{
  "router_z_loss": 0.001,
  "init_std_up": 0.0258,
  "init_std_down": 0.0
}
Below are experts of layer 2 (counted from 0) of a mixture-of-experts language model. Rows are named router (the router's row for the expert), gate (a neuron's input weights, with its number), up (a neuron's input weights, with its number) and show model dimensions 200-239. Each number is 128 + 24 x the weight over its row's rms, rounded and kept within 0 to 255.
After each expert's rows: a language model's description of what the expert responds to. This comes from a sample of Wikipedia text that the model never trained on.

# expert 10
router [ 97 140 154 109 105 157 152 131  87 153 146  90 131 126 184 132 165 156 138 119 115 145 149 130 146 148 158  85 112 124 148 109 158 154 151 122  95  99  91 137]
gate0 [102 143 112 136 116 145 129 105  97 116 122 145 105 120 104 129 154 155 113 142 114 138  87 103 138 110 112 142 110 178 101 137 188 138 117 156 151 102 147 186]
up0 [141 114 151 114 144 120 120 133 166 143 138 106 162 125 155 130 108  94 146 118 139 106 173 159 128 150 136 126 144  70 160 123  69 127 138 106 109 146 108  95]
gate1 [122 128  96 127 151 138 126 144 109 121  85  91 115 145 156 177 192 132 130 131 123 113 145 152 104 117 118 127 151 104 154  93 127 108  98 128 138 125  73 141]
up1 [110 116 129 115 186 135 102 137 108 106  69 100 102 158 136 160 191 138 140 121 124 120 137 153 118 108 114 111 143 109 148  95 142  92 127 136 122 124  83 148]
gate2 [115 126 164 139  94 108 154 146  76 135 120 135 129  65 125 136 112 146 121 113  72 107 144 146 178 137 146 107 115 170 164 101 138 133 139 116  88 126 135 135]
up2 [108 156 139 105 117 108 133 153 173 160 163 174 168 138 112 109 165 104 117  96 115 162 117 169 101  89 168 109 121 145  92 145  96  92 142 105  93 118 117 156]
What it handles: Mid-word pieces after a capital or first letter, often in names, such as T-amm, T-ind-ra, double-bl-ind, k-itch-en.

# expert 52
router [113 143 148 106 100 165 143 150 106 131 150  98 157  95 154 103 140 147  89 122  95 166 128 164 147 147 159 117 107 102 149 177 156 160 161 147  93  97 104 106]
gate0 [ 90 120 116  97  98 126 112 147 149 125 139 114 202 101 115 106 140 129 126 123 109 104 149 147 143 181 182 130 135 122 122 133 124 135 171 138  91 174 102 161]
up0 [104 124 117  92 112 108 123 150 153 100 119 125 183  97 110 126 122 116 129 110 110 126 156 151 145 164 164 129 128 131 122 130 121 147 174 151  86 161 108 161]
gate1 [139 167  94 118 114 179 149 126 120 147 160 126 124  95 183 111 118 160 159 103 102 147 136 153 163 127 121  88 119 109 128 122 167 155 116 135 100 137 117 110]
up1 [151 144 123  93 105 149 128 104 131 166 144 106 143 140 172 119 133 119 118 100 110 174 153 163 104 134 137 121 111  99 143 122 114 129 177 150 175 114 102 119]
gate2 [131 112 146 118 120 122 121 151 118  84 128 138 207 115 142 137 129  90 111 115 130 138 141 133 182 153 115 126 145 111 153 120 133 149 109 182 132 101 123 145]
up2 [139 106 148 122 120 142  86 158  88 135 129 116 138 114 116 137 138  91  95 102 102 111 126 101 171 200 154  91 124 110 122 116 127 160 155 160 145 116 122 161]
What it handles: Lone capitals or short letter pieces starting a name or word, often after a pipe, dash or bracket, e.g. M-ose, P2, Ph.D.

# expert 3
router [134 138 146  85 109 180 148 162  98 133 136 119 143  95 139 103 147 193 107 108 113 144 136 137 153 139 172 112 111  96 164 113 137 140 148 161  85 116 111  93]
gate0 [121 153 156 116 114 160 143 141 136 104 170 131 158 122 179 123 128 175 121 127  74 145 123 166 140 154 150 121  90 132 124 126 162 167 152 138  77 142  97 102]
up0 [135 152 123 121 101 172 144 136 122 119 175 140 145 130 178 121 114 180 126 140  95 143 128 159 119 133 158 148 114 128 121 113 161 147 145 143  80 138 114  99]
gate1 [107 162 163 107 151 146 139 113  78 117 104 104 138  99 134  83 149 109 131  86 102 149 130 122 126 185 139 115  96 117 133 148 129 145 104 125 123 145 116 102]
up1 [143 126 128 120 156 134 169  90 119 175  67  73 140 103 111 130 110 116 151 123 142 110 126 139  79 135 157 133 113 133 140 136 166 152 134 142 109 113 126  84]
gate2 [114 121 176 168 112 167 108 150 121 114 160 114 150  89 114 128 161 141 107 133  91 144 112 101 174 162 137  94 145 138 162 129 132 125 131 116 130 159  55 141]
up2 [152  89 137 124 112 119 141 166 106 132 116 146 164 131 122 100 152 159 113  71 156 118 116 109  76 145 126 136 102 165 124 134 139  88  80  90 120 136 146 103]
What it handles: Short word pieces inside rare proper names and taxonomic epithets, often after a capital fragment, e.g. Eil-ertsen, Ask-ell, cub-ana, Ever-est.

# expert 53
router [120 120 143 113 115 141 143 149 116 144 142 103 157  77 136  97 146 159 133 112  97 126 122 123 152 143 182  97 101  98 169 148 158 157 136 169  82 132  61 109]
gate0 [127 158 194 117 117 161 134 122 152 128 150 155 186  88 163 122 123 119 145 103 105 140 118 177 159 180 149 117  86 126 130 118 113 148 155 105 137 114 154 128]
up0 [137 166 175 121 102 172 136 141 145 129 151 153 181 119 161 113 131 136 141 112  90 156 114 164 139 177 156 151  78 115 143 109 121 129 129  86 145  92 154 121]
gate1 [120 134 197  69 114 113 129 137  96 101 155 133 137 123 142 107 127 144 128 127 151 153 133 151 115 138  99 104 133 135 153 122 113 107 117 112 116 143  98 109]
up1 [152 123  64 160 176 174 125 140 157 141 116 133 171  90 127 145 133 140 122 131 114 148 126  89 142 121 146 143 118 120 143 147 137 105 122 136  93 175 131  95]
gate2 [136 122 147 108 117 158 151 123 115 130 147 129 209  72 145 120 119 127 134 105  78 102 123 183 167 206 131 131  97 118 147  73 115 163 143 115 157 136 133 102]
up2 [128 157  87 118 109 147 145 141 107 122  98 134 141  71 116 125 103  81 100 134 106 118 113 162 147 124 140 102 126 150 127 112 125 142 158 134 136 115 194 124]
What it handles: Opening consonant clusters of a word split into pieces after an article or conjunction, e.g. tr-aps, b-ond, sl-aughter, sk-irmish.

# expert 39
router [129 153 147 101 118 168 144 143 107  83 153 120 142 101 145 106 151 140 122 139  81 156 102 184 144 167 169 137 118  99 149 139 157 146 164 141  91 142  65 105]
gate0 [108 149 156 118  81 170 135 120 160 119 125  86 141 100 157 109  82 116 137 116 138 124 138  62  85 175  97  97  95 123 126 138 122 101 135 123 108 137 140  99]
up0 [125 124 145 124 134 104 135 143 129 161 113 181 177 153 138 141 183 104 112 131 154 139 152 156 142  74 137 152 132 106 132 108 113 119 122 143 105 147 133 157]
gate1 [128 172 148  92  53 160 143 144 146 138 133 107 168 150 187  84 145 117 117 121 114 147 143 135 119 162 128 120  82  87 130  95 119 106  87 136 107 115 112 124]
up1 [127 184 153  81  64 146 144 144 137 132 136 103 178 148 181 114 141 106 117 118 142 137 139 126 109 156 128 128  82  84 125 103 119 106  79 150 101 109 108 115]
gate2 [107  89 129  87 161 118 112 124 101 130 121  90 130  73 145 119 134 128 126 108  70 133 116 140 144  99 109  82 112 109 122 136 166 130 120 175 169 104 135 117]
up2 [156 163 126 156 127 147 114 159 153 131 116 145 160 168 131 145 149 143 120 148 205 136 155 167  98 161 133 161 106 172 127 104 112 161 126  83  57 132 110 133]
What it handles: Closing quotes, apostrophes, brackets, hyphens and list-internal "and" or commas within names and lists, such as Writers' Union, -17-yl, SMILES brackets.

# expert 27
router [136 167 140 103 120 172 144 131 124 102 146  90 142 115 132 119 136 134 141 132 102 138  89 168 139 131 161 141 124 114 132 143 165 162 147 140 100 135 110 115]
gate0 [127  99  94 138  46 128 126 149 123 133 118 129 147 130 156 140 130 103 137 124 106 161 137 132  95  75 118 110 150 127 107 151 198 112 140 117 112 153 137 111]
up0 [128  91 126 129  47 130 106 113 140 130 147 106 198  79 129 166 115 135 134 120  95 129 119 108 149 127 131 169 140 161 119 139 131 104 103 139  89 119 123 139]
gate1 [133 121 117 130 165 119 103 169 116  95 160 134 127 140 104 126 101 133 138 109 140 164 142 164  94 128 175 122 142 156 123 134 121 122 133 132 123 127 117 100]
up1 [142 129 112 136 163 127 105 168 112 103 159 145 126 144 101 125 107 125 143 120 148 159 142 162  87 120 169 117 129 150 117 130 113 132 144 137 123 132 130 100]
gate2 [118 139 167 135  82 130 118 145 164  93 117 147 149 149  77 125 173  94 135 138 167 140 145 112  95 177 144 119 143 148 119 128  96 118 130 106 115 114 169  51]
up2 [119 134 172 137  80 135 115 147 170  88 118 140 138 141  73 119 174  91 138 142 173 138 149 124  98 180 143 124 148 143 113 130 101 125 131 107 116 132 163  58]
What it handles: Colon and dash after labels in infoboxes and taxoboxes, such as Class:, Villages:, Principal area:, plus "by" in Succeeded by.

# expert 56
router [125 154 154 110 114 160 139 141 110  89 157 103 159 108 161 103 146 171  95 138  85 175 136 167 160 170 167 142 103 116 141 119 151 142 150 138  99 103 110  88]
gate0 [121 134 135 134  93 119 101 133 145 122 136 120 117  98 131  57 147 130 151 108 147 150 141 175 145 135 155 183 105 122 144 103 169 147 103 164 110 126 149 142]
up0 [130 114 110 120 180 160 134  87 108 145 145 158 136 146 103 116  98 137 112 111  80 114 125 143 129 126 120  80 170 110 111 125  95 116 137 101 107 155 144 110]
gate1 [122 165 155 114 145 132 151 111  80 121 134 128 128 133 142 108 168 116 129 137  85 110 156 111 136 133 150  82 107 127 151  96 121 128 153 152 136 104 139 124]
up1 [117 104 119 126  73 133 102 122 159 135 132 113 138 128 108  92 125 128 145 156 195 141  86 163  81 143 113 163 145 120 114 139 129  78 119 100 116 138 130  59]
gate2 [145 158 153 132 136 113 148 114 155 102 113  99 104 123 118 146 134 161 126 122 125 131 133 156 122 162  93 120 128 127 103 114 151 108 131 106 108  93 115 112]
up2 [ 87 120 109 124 123 158 130 158 133 141 131 129 128 146 102 124 123  80 133 123 123 116 114  99  95 113 130 121 138 122 167 140 109 137 114 170 146 149 123 158]
What it handles: Pipe separators between cells of numeric stat tables, plus colons and semicolons after names in flattened data lists.

# expert 2
router [130 160 145 103 114 164 149 145 103 121 167 117 155  80 148 113 139 147 132 111  96 164  81 171 165 161 171 111  96 119 151 140 142 152 158 138  93 143 100  96]
gate0 [121 143 132  34 133 140 121 107  69 134 132 159 152 169 119 122 115 142 114 112 115 125 129 127 109 111 103 145  56  71 142 117 141 130 139 188 113 139 129 113]
up0 [131 124 134  62 152 126 116  89  66 130 133 158 151 154 109 127 138 121  99 121 107 133 136 115 108 114  99 147  75  66 130 109 157 101 154 173 112 130 148 110]
gate1 [ 99 138 163 121 110 159 112 153 140 126 128 133 168 101 167  98 124 167 133 152 107 186 115 162 150 131 169 122 102 122 116 115 136 147 112 154 158 110 103 116]
up1 [156 140 108 147 177 139 111 125 153 124  94 133 129 139 111 130 146  82 133 101 118  68 128 156 152 143 118 165 170 131 165 135 133 144 154 121  47 151 127 166]
gate2 [121 101 145  38 137 148 122 148 122 122 127 105 168  87  88 119 116 130  85 128 127 159 106 171 117 139 196 125 131 140 117 120 110 152 141 129 107 165  88  92]
up2 [142 109 102  86 137 126 125 152 152 113 123  81 179  75  64 158 116 102 109 164 117 121 100 153 109 103 163 114 126 170 125 125 100 124 128 132 123 124 117 108]
What it handles: Line breaks right after section headings like ==History== or list intros, plus list hyphens, table pipes, and adverb endings -ously, -ally.

# expert 9
router [119 146 136  80 125 158 149 130 105 127 155 116 166  94 125 107 144 156 114 114 105 145  98 122 136 145 165 104  95  80 160 116 156 144 146 196  94 120 110 102]
gate0 [122 100 111 118  83 117  96 132 143 159 113 149 109 147  90 100 123 125 141 162 137 160 106 129 158 155 149 150 158 102 151 148 153 170  97 146 126  92 163 119]
up0 [129 160  96 140 167 190 169 110 102 113 143  90 126 134 135 150 137 149 115 104 119 108 147 141 111  97 110 124 101 156 116 121 103 100 169 110 126 179  91 141]
gate1 [120 148 127 134 105 127 147 128 122  86 161 121  93 141 156 121 154 133 140 116 129 157 125 137 137  81 131 129 138 160 122 116 100 153 124 149  98 171  99  97]
up1 [119 133 100 124  95  94 150 132 135  97 171  90  84 158 139 134 147 138 142 118 131 147 127 121 127  90 125 125 128 147 121 113 118 119 139 152 112 172 108 118]
gate2 [165 129 157 120 127 123 159 126  73 154 111 140 150 138 100 130 148 176 144 127 145 138 154 121 153 123 151 124 133 155 111 157 118 124 121 132 120 122 106 103]
up2 [164 131 155 127 129 128 156 123  62 155 104 139 149 135 103 135 137 182 144 129 131 130 148 118 154 124 155 124 141 153 110 153 116 118 132 129 121 118 111 100]
What it handles: Lone consonant or short pieces deep inside words, mostly names and technical terms, such as azathiop-r-ine, Con-k-ling, att-or-neys, Lász-l-ó.

# expert 60
router [146 141 133  81 114 138 136 135 112 129 154 108 165 102 138 115 155 160 104 137 101 148 112 118 119 133 153 138  96  93 138 116 190 161 134 193  77 149 107  99]
gate0 [163 131 121 106 148 172 190 129  95 101 127  80  98 144 100 139 162 130 111  75 134 122 134 146 116 184 116 103 122 157 140 132 137 117 148 115 116 118 183 125]
up0 [ 96 153 123 161 106 119  91 137 197 142 170 169 125 115 150 124  81 149 142 136 106 120 139 161 144 110 112 150 143 112 108 123 106 121 109 125 151 157  89  96]
gate1 [106 135 132 103 101 134 128 116 106  98 146 128 179 110 156 113 136 138 140 145 115 128 116 174 172 151 139 112  53 132 122 113 147 149 147 125 142 118  98  82]
up1 [152 127 128 143 153 131 129 135 141 156 111 140  85 144  91 142 116 123 120 113 131 126 135  93  85 106 118 144 201 124 134 146 102 113 111 142 116 137 158 168]
gate2 [116 146 134 142 133 136 138 100 141 132 142 142 151 143 156 149 123 134 178 103 109 123 117 135 163 167 128  92 103 133 136 122 123 143 108 114 136 104 144 101]
up2 [139 108  99  95 139 114 114 105 101 103 126 142 113 104 129 124 169 110  94 134 152 103 133 124  81 113 159 126 177 100  93 135 107 100 150 133  86 146 138 142]
What it handles: A lone capital letter starting a split proper name or acronym, like B in Boot, E in Eubank, C in Corsini.

# expert 4
router [130 111 124  89 118 157 171 130 106 113 155 120 140 117 153  69 163 151 140 118 130 126 149 129 149 136 143 118 106 101 140 108 130 142 141 138  89 135 113 105]
gate0 [111 171 175 100 174 155 142  99 139 116 159 142 135 135 158 101 136 149 102  91  74 137 134 103 132 106 134 153 128 174  89 109 155 151 130 135 164 112 117  72]
up0 [115 164 167 104 172 152 141 106 135 126 152 133 142 138 155  99 140 135  97  88  87 133 129 114 122 103 138 159 122 174  84 102 150 140 119 128 162 125 119  81]
gate1 [116 146  97 139 157 160 101 112 109 148 135 108  90 123 130 108 166 143 127 111 151 131 110 151  84 165 140 106 112 149 119 138 137 100 110 140 121 153 113 117]
up1 [127 114 153 124  97 127 141 152 129 141 100 143 163 154 128 149  99 108 134 137  83 133 149 107 172  94 117 150 130 118 140 110 129 160 138 131 140  95 145 152]
gate2 [122 145 159 126 153 143 185 143 176 107  81 106 116  94 114  85 154 117 177 131 133 130 106 125 163 119 162 108 110 124  86  92 136 124 119 128 163 122 103 112]
up2 [123 118  95 141  99 126  80 102  70 140 167 127 136 160 149 184 114 115  97 121 132 109 150 134  95 158  97 159 155 131 161 159 128 120 127 126 101 131 157 154]
What it handles: Short mid-word pieces like ac, av, oc, uc, im in foreign names and rare words, e.g. Or-av-ais, Am-av-asya, op-ac-ity.

# expert 11
router [109 152 152  98 112 150 138 142 100 106 158 117 150 103 149 110 149 158 118 129 105 159  96 169 159 141 163 122  93 110 150 149 149 157 152 154  89 120  97  90]
gate0 [148 100 146 118 131 164 151  86  89 144 112 114 148 121 135 183 147 137 135 113 125 134 146 125 133 122 142 154 129 109 150 151 143 121 123 144 160 125 100 120]
up0 [139  98 121 120 122 111 120 107 111 141 128 112 153 123 110 147 149 125 128 123 157 139 144 165 143 100 131 155  79 157 121 133 149 101 116 139 135 130  86  95]
gate1 [ 99 143 128  91 159 150 113 123 121 120 150 102 173 115 147  78 152 140 142 120 120 120 129 141 103 156 177 134 137  97 132 127 103 141 135 124  70 113 124 135]
up1 [128 132 102 136 124 107 131  99 135 142 128  77  73 128  87 124 124 139 118 123 176 120 133 123 122 141  99 128 122 163 136 121  90  84  85 129 176 140 151 120]
gate2 [119 133 136  94 132 130 125 173 149 110 148 164 148  85 149 100 116 160 149 113 115 128 142 139 167 165 161 116  88 113 143 112 179 160 160 186 103 142 103 117]
up2 [157 121 130  90 146 130 121 156 111 126 140 116 119 130 150 159 123  91 107 145 121 117 134 141  81 161 123 116 162 123 117 156  92 128 169 112 167 131 170 125]
What it handles: Relative that/who/which after a noun, plus pipe cells and parentheses in election result tables, e.g. album that did not chart.

# expert 8
router [123 154 142 120  86 151 139 149 118 119 161 107 168 111 164  84 149 149 113 103 109 149 130 161 126 147 175 106  80  99 131 104 146 165 153 146  90 124 112  90]
gate0 [135 134 155 131 131  98 124 137 194 152 145  71 141 125 114 115 154 138 119 118 106  87 107 162 159 116 151 143 106 141 131 119 111 122 141 114 145 120  92 126]
up0 [128 132 132 157 117 104 131 134 193 158 129  79 169 116 114 109 166 125 135 111 101 101 121 154 163 119 134 127  99 124 148 110 106 114 153 145 143 107 100 144]
gate1 [109 150  95 124 135  96  97  70 175 139 121 118  86 128 153 149 162  82  93 130 145 110 130 141 141 113  62 119 135 108 117 135 100 162 138 124  91 112 140 121]
up1 [135 116 121 114 101 143 164 236 132  99 119 138 168 127 147 123 125 150 135 162 158 170 112 125 127 141 176 143 136 127 136 139 126 101  72 138 139 151 145 148]
gate2 [130 135 171 114 103 163  73 143 137 128 127 147 134 121 144  94 162 126 128  90 147  97 143 170 127 146 130 169 106 123 137 108 137  63  86 133 100 112 178 153]
up2 [114 124 142  73  84 126 136 116 153 136 170 172 133 125 149 167 140 133 110 147 137 129 134 127 142 160 110 131 121 115 143 132 144 148 133 115 160  79 138 147]
What it handles: Noun-phrase openers a, an, one, two, several, another, some, mostly after is, as, with, was, of.

# expert 37
router [125 136 149 100 112 142 154 146 123 107 159 105 167  96 150 122 152 150 119 132  93 170 124 185 167 159 168 129  95 123 143 148 147 143 152 142  79 147 114  89]
gate0 [ 73 139 156  93 109 101 174 157 112 127 160 106 128 151 106 102 146 132 155 130 127 123 127 124 113 139 175 148 109 106 147 139  96 134 105 158 127 156 154 109]
up0 [180 109  95 142 166 155  77 113 130 131 101 145 137 102 113 153 128 132  96 129 115 134 130 121 152 136  85 104 156 140 119 109 149 120 139 103 121 114 102 137]
gate1 [100 137 100 135  98 145 128 104  83 146 100 105 175 151 111 155 115 146  89 143 119 131 140 123 159 152  94 155 113 141 132 101  98 151 184 131 154 115 132 120]
up1 [110 125 100 142 111 143 142 101 108 142  93  94 175 138 133 148 104 127 104 139 151 134 146 132 148 136  94 166  88 137 142 101  93 154 161 113 152 117 124 140]
gate2 [125 135 105 101  59 136 179 148 129 144 118 114 116 103 154 115 125 137 114 113  99 159 147 163 116 210 123 110 135 147 153 152 158 149 160 145 121 141 112 119]
up2 [154 125  99 162 152 102 101 104 144 130 123 137  93 141  69 126 123  83 126 132 147 135 124 134 106 117 127 141 131 148 132 117 118 109  89  70 149 153 111 154]
What it handles: Line breaks and equals signs ending section headings, list items and table rows, e.g. after ===Draw 4===.

# expert 61
router [122 146 151  93  99 159 133 149  97 132 155 111 157  90 158 124 148 158 125 130  94 152 115 177 150 142 157 129  97 113 152 133 147 156 158 154  96 130 101  86]
gate0 [132 117 135  95 176 135 114 121 111 100 127 163 117 146 170 104 123 158 132 119 114 142 142 101 128 155 154  91  97 185 129 118 137 172  77 132 111 106 121 105]
up0 [143 132 126  91 126 137 122 117 141  93 129 120 138 123 166 100  96 151 137 135  93 164 112  96 143 178 146 102  51 154 120 128 102 145  57 136  70 144 135 122]
gate1 [104 163 102 126  76 116 162 110 134 149  88  82 121  97 138 130 117 118 130 138  92 141 134 136 137 159  90 144 124 168 122  96 139 131 148 161 135 160 122 148]
up1 [125 113 144 125 119 113 129 156 184 113  95 164 110 124 134 165 114 136 142 112 126 154 149 157 158  97  62  81 123 115 144 129 133 102 154 122 147 112 116 135]
gate2 [109 119 154 154  76 198 128 142  84 110 120 116 127  62 152 130 127 116 118  91  97 143 135 136 129 138  87  72 120 174 151 127 140 131  77 108  91 166 139 136]
up2 [112 125 140 154  74 185 134 145  98 111 121 106 123  68 140 132 136 109 123 106 110 150 129 143 130 126  99  80 116 160 162 119 134 121  73 103  89 163 118 130]
What it handles: Closing table pipes before line breaks, object pronoun it after verbs, and country or word endings like Britain, firearms.

# expert 17
router [127 138 150 106 129 180 154 145 116 102 157 119 161 100 188  93 140 133 146 111 104 157 134 165 153 137 142 120 119 123 180 116 140 176 164 152 104  97 130 118]
gate0 [107 147 136 114 175 128 103 122 104 112  91 106 206  62 160 117 144 135 135 110 142 179 147  95 103  77 121 115 120 149 181 103  85 133 101 164 150 105  76 122]
up0 [111 164 136 115 165 133 122 129  96 103  86 118 205  71 154 113 145 138 137 100 132 174 142 105 113  69 132 130 106 146 179 114  85 128 102 163 124 107  92 115]
gate1 [130 123  98  69 154 126  96 144 180 112 107 119 130 140 112  95 153 111 162 101 157  95 115 118 194 108 112 161 127 108 129  96 122 132  82 123 143  84  83 138]
up1 [127 129 161 187  96 118 157 124  89 143 155 122 151 114 159 165 112 162  95 145 104 150 154 133  79 153 140  88 112 138 131 156 145 132 166 142 105 174 169 114]
gate2 [174 101  49 153 112 132 199 158 102 151 131 124 145 159 122 146 140 107 146 104 133  76 119 155 104 138 108 169 143 148 148 118 117 109 126 104  83 108 110 138]
up2 [169 101  47 158 109 128 192 163 101 153 131 110 145 146 119 139 138 104 143 112 135  74 121 163 101 129 119 169 141 142 143 113 116 110 142  94  89  99 105 127]
What it handles: Past participle endings after was/is/were/been in passive constructions, followed by by/in/to, e.g. encoded, waived, included, promoted.

# expert 34
router [135 146 136  99 105 152 147 138 117 116 159 114 146 106 156 109 127 146  92 121 101 168 124 177 148 151 165 142 108 110 151 141 154 162 167 153  94 134 108 107]
gate0 [146 163 148 121 111 137 119 153 138 131 173 112 131  89 129 107 132 136 127 119  60 128 124 159 166 172 158 164 106 125 123 142 148 150 126 145  54 122 101 124]
up0 [142 168 149 127 110 139 124 158 146 132 171 122 128  91 122 108 128 136 126 117  64 126 125 160 170 177 161 158 112 124 117 139 143 142 116 139  59 125  94 123]
gate1 [107 143 102 120 126 187 141 148 138 157 132 118 187  77 158 125 161 137 143  77 145 130 117 159 154 133 105  91 155 125 140 120 138 143 160 129 127 122  82 115]
up1 [109 124  90 188 140 156 129 136 196 175 121 120 194  93 127 154 128 106 118 105 135 116 128 123 113 111  90 120 188 139 134 133 110 104 122 109 187 112  86 133]
gate2 [109 159 135 106 150 178 114 174 123 134 134  53 118 187 140 128 140 149 131 134  93 144 130 144 158 121 114  90 109  92 138 105 146 103  99 114 101 119 149 164]
up2 [ 98 144 153 104 163 193  96 163 128 129 106  56 106 165 141 113 135 137 129 142  91 123 125 147 167 107 105 108 132  97 121 108 162 110 120 107 111 131 132 156]
What it handles: Pipe separators between cells in wiki tables, usually after a number, e.g. 1:30.0 | +1.1, 1984 | New York.

# expert 58
router [110 144 170 101 132 149 131 128 105 126 164  84 138 103 155 113 129 157  89 123 110 150  80 147 150 143 151 129 108 117 140 150 149 164 156 164  96 104  94  97]
gate0 [112 139 151 146 145 147 125 122 171 160 170 106 126  79 165 137 179 142 130 110 143 145 141 174 198 139 149 160 131 103 141 149 138 155 159 144 149 118 145 134]
up0 [150 129 119 139 141 121 106 118  95  98  84 149 110 180  96 122 101 127 131 140 124 101 124  97  66 128 124 111 106 147  92 117 120 120  99  93 112 138 117 129]
gate1 [121 105 148 104 124 105 117 125 137  83 150 146 140  96 138 140 133 161 127 126 134 148 141 168 138 142 156 132 148 102 138 140 150 152 135 160  83 167 131  92]
up1 [141 170 132 164 120 125 114 145 105 163 152 135 131 134 136 118 166 150 121 124  65 120 119  91 132 137 103 118 111 145 129 120 107  95 132  81 166 164 146 124]
gate2 [112 119  80 135  88 124 150 138 112 127 177 121 198 106 162 138 118 134 112 129  95 153 133 139  99 167 133 173 121 129 121 156 142 109 145 141 177 133 108 143]
up2 [153 142 166 131 156 119 121 125 142 128  87 167  67 144  87 122 135 129 132 131 170  98 128 133 149  98 120 120 132 128 120 106 133 127 113 101  69 111 156  92]
What it handles: Pieces like th, h, ch inside foreign names, plus digits in coordinates and chemistry strings and rare script bytes, e.g. Jod-h-pur, Scy-th-ians.

# expert 33
router [131 158 159 106 104 149 128 171 101  85 142 106 176 120 149 109 151 167 139 117 114 151 141 166 145 130 144 114 103 114 143 133 128 158 156 151 103 134 100 109]
gate0 [122 124 128 138  81 122 122 143 101 149 144 112 135 137 142 137 149 170 107 110 130 113 143 155  92 154 113 150 136 118 128 145 119 152 176 108 131 155 146 144]
up0 [141 135 106 171  82 145 138 143  93 149 130 103 159 132 131 149 146 154 121 114 140 132 131 167 101 133 103 148 119 123 137 146 122 142 176 105 138 136 119 154]
gate1 [121 106 148 115 111 129 144  98 164 101 108  68 156 150 119 124 127 124 107 130  99 111 140 112 161  99 160 115 113 117 130 107 112 158 151 106 171  89 138 138]
up1 [112  83 142 127 122 124 133 105 174  85 109  77 135 149  97 126 104  97 104 110  83  88 155  89 130 171 133 117 119 113 149 126 151 100 109 114 159 138 125 119]
gate2 [134 143  76  92 174 157 169  77 110 144 153 123 123 138 155 100 150 150 115 120 135 133 128 155 134 181 121 212 117 106 139 138  83 159 102 111  98 116  89 147]
up2 [137 137  80  92 165 153 171  80 103 136 164 120 117 134 143  96 158 135 115 104 129 124 124 153 138 176 112 212 118 104 115 126 107 170 106 109 109 108  88 146]
What it handles: Main verbs right after a subject, mostly he, in biographies: played, had, served, joined, received, was.

# expert 12
router [114 144 149 103 112 149 142 150 107 116 157 112 154 115 165 107 149 160  92 122  93 166 136 170 162 149 165 129 107 113 149 121 148 145 154 145  96 127  99  94]
gate0 [124 144 149 129  94 135  90 126  95 112 105 157 192 119 108 119 123 135 136 146  77 117 148 142 154 137 133 122 144 114 156 131 101 180 146 112 105 116 122  98]
up0 [135 134 122 112 164 108 171 159 138 146 142 105  71 146 151 123 144  93 109 111 180 145 115 113  94 119 128 130 124 124 110 122 158  83 116 160 133 144 154 152]
gate1 [ 99 134 108  91  83 150 163 115 133 121 111 119 169 133 157 137 142 164 142 108  80 118 142 120 136 134 128 148  96 133 122 145 118 163 162 134 134 122  80 116]
up1 [131 136 122 148 152 106  89 124 145 110 121 132  98 142 121 122 121 122 106 144 170 134 127 144 116 126 140 126 169 113 115 118 130 105 113 132  98 148 166 129]
gate2 [137 148 120 118 156 144 168 135 112 143 157 144 146  83 128 118 132 121 151 119 163 131 119 155  82 164 116 152 146 140 133 122 120 129 159 166 163 193 136 119]
up2 [140 145  94 127 163 119 146 130 183 129 119 130 152 128  93 109 129 113 136 120 163 135 127 124  73 127  90 146 161 144 128 135 137 146 124 153 203 160 138 149]
What it handles: Pipes in wiki tables, especially election results, plus dashes, en dashes, semicolons and equals signs separating list items, e.g. name – role.

# expert 18
router [131 159 138 118 116 161 150 166 125 132 147 118 142 112 153 118 124 158 119 130  87 158 152 172 156 160 160 142 112 105 130 137 145 156 159 133  91 146 108  92]
gate0 [144 144 102 143 129 172 116 153 114 146 159 116 123  89 144 119 115 115 135 140 126  95 117 162 134 129 172 109  87 123 145 123 134 117 176 140  77 143 147  97]
up0 [146 117 161 155 125 146 141 146 149 117 160 134 126 148 131 169 137 121 125 112 109 105 126 121 110 116 130  88  90 147 125 117 150 130 103 125 101 109 117 122]
gate1 [122 123 157  77 120 155 122 131  93 116 141  94 134 111 163 117 128 140 126 146  85 127 131 134 143 148 142 115 116 108 152 132 136 152 127 151  65 176 123 121]
up1 [108 127 164  85 131 155 131 134  73 120 154  83 133 106 161 111 124 144 125 140  97 126 130 127 141 153 149 100 114 111 170 135 141 134 118 153  83 170 118 130]
gate2 [143 139 120  95 111 174 168 166 115 119 143 107 114 121  87  94 122 154 130  75 117 122 136 130 153 104 146 166 132 108 143 121 131 136 137 155 107  94 153 134]
up2 [134 107 119  89 109 125 158 174  95 121 144 142  96 134 122  98 136 161 120 115  79 137 131 134 162 147 136 136 135  74 113 123 145 107 138 142  65 130 177 128]
What it handles: Articles the, a, an and opening parentheses directly after a verb or preposition, as in carrying the, during a, Bushrod (2).

# expert 44
router [113 151 150 113  80 148 150 152  91 127 136 112 164 113 150 116 145 143 144 112 107 160 139 155 142 165 150 121 117 111 135 175 147 144 157 145 102 135  94 109]
gate0 [140 122 101 130 143 152 128 131 125 105 147 102 132  59 140 130 132 154 127 104  83 186 129 142 156  90 125 152 142 145 127  89 154 137 174 147 134 117 135 122]
up0 [107 132 160 121 116 111 128 123 125 158 113 154 125 198 119 127 131 105 130 146 172  71 125 118  98 164 133  99 109 116 126 165  99 128  78 112 106 139 118 121]
gate1 [141 156 131  90  91 152 129 144  80 124 169  89 172 127 139 109 115 152 127 121 154 161 114 200 152 147 193 104  82 105 149 136 141 160 122 172  76 122  93  90]
up1 [122  89 131 157 167 115 122 109 166 117  81 160  93 131 106 148 132 101 133 139  99  96 144  56 104 105  70 146 161 147 108 123 117 100 117  87 187 139 162 161]
gate2 [120 137 143  79  91 146 112 162 166 155 172 101 125 124 127 114 123 170 106 146 133 123 125 149 123 183 109 120 129 109 147 108 123  97 139 167 117 146 167  76]
up2 [135 103 114 176 125 129 194  95  89 110 112 152 138 128 140 142 109 110 129 126 127 146 119 124 154 111 129 140  97  97  90 141 142 151 109 120  92 102  96 170]
What it handles: Main verbs and auxiliaries right after a subject pronoun or noun: is, was, are, has, were, will, can, became.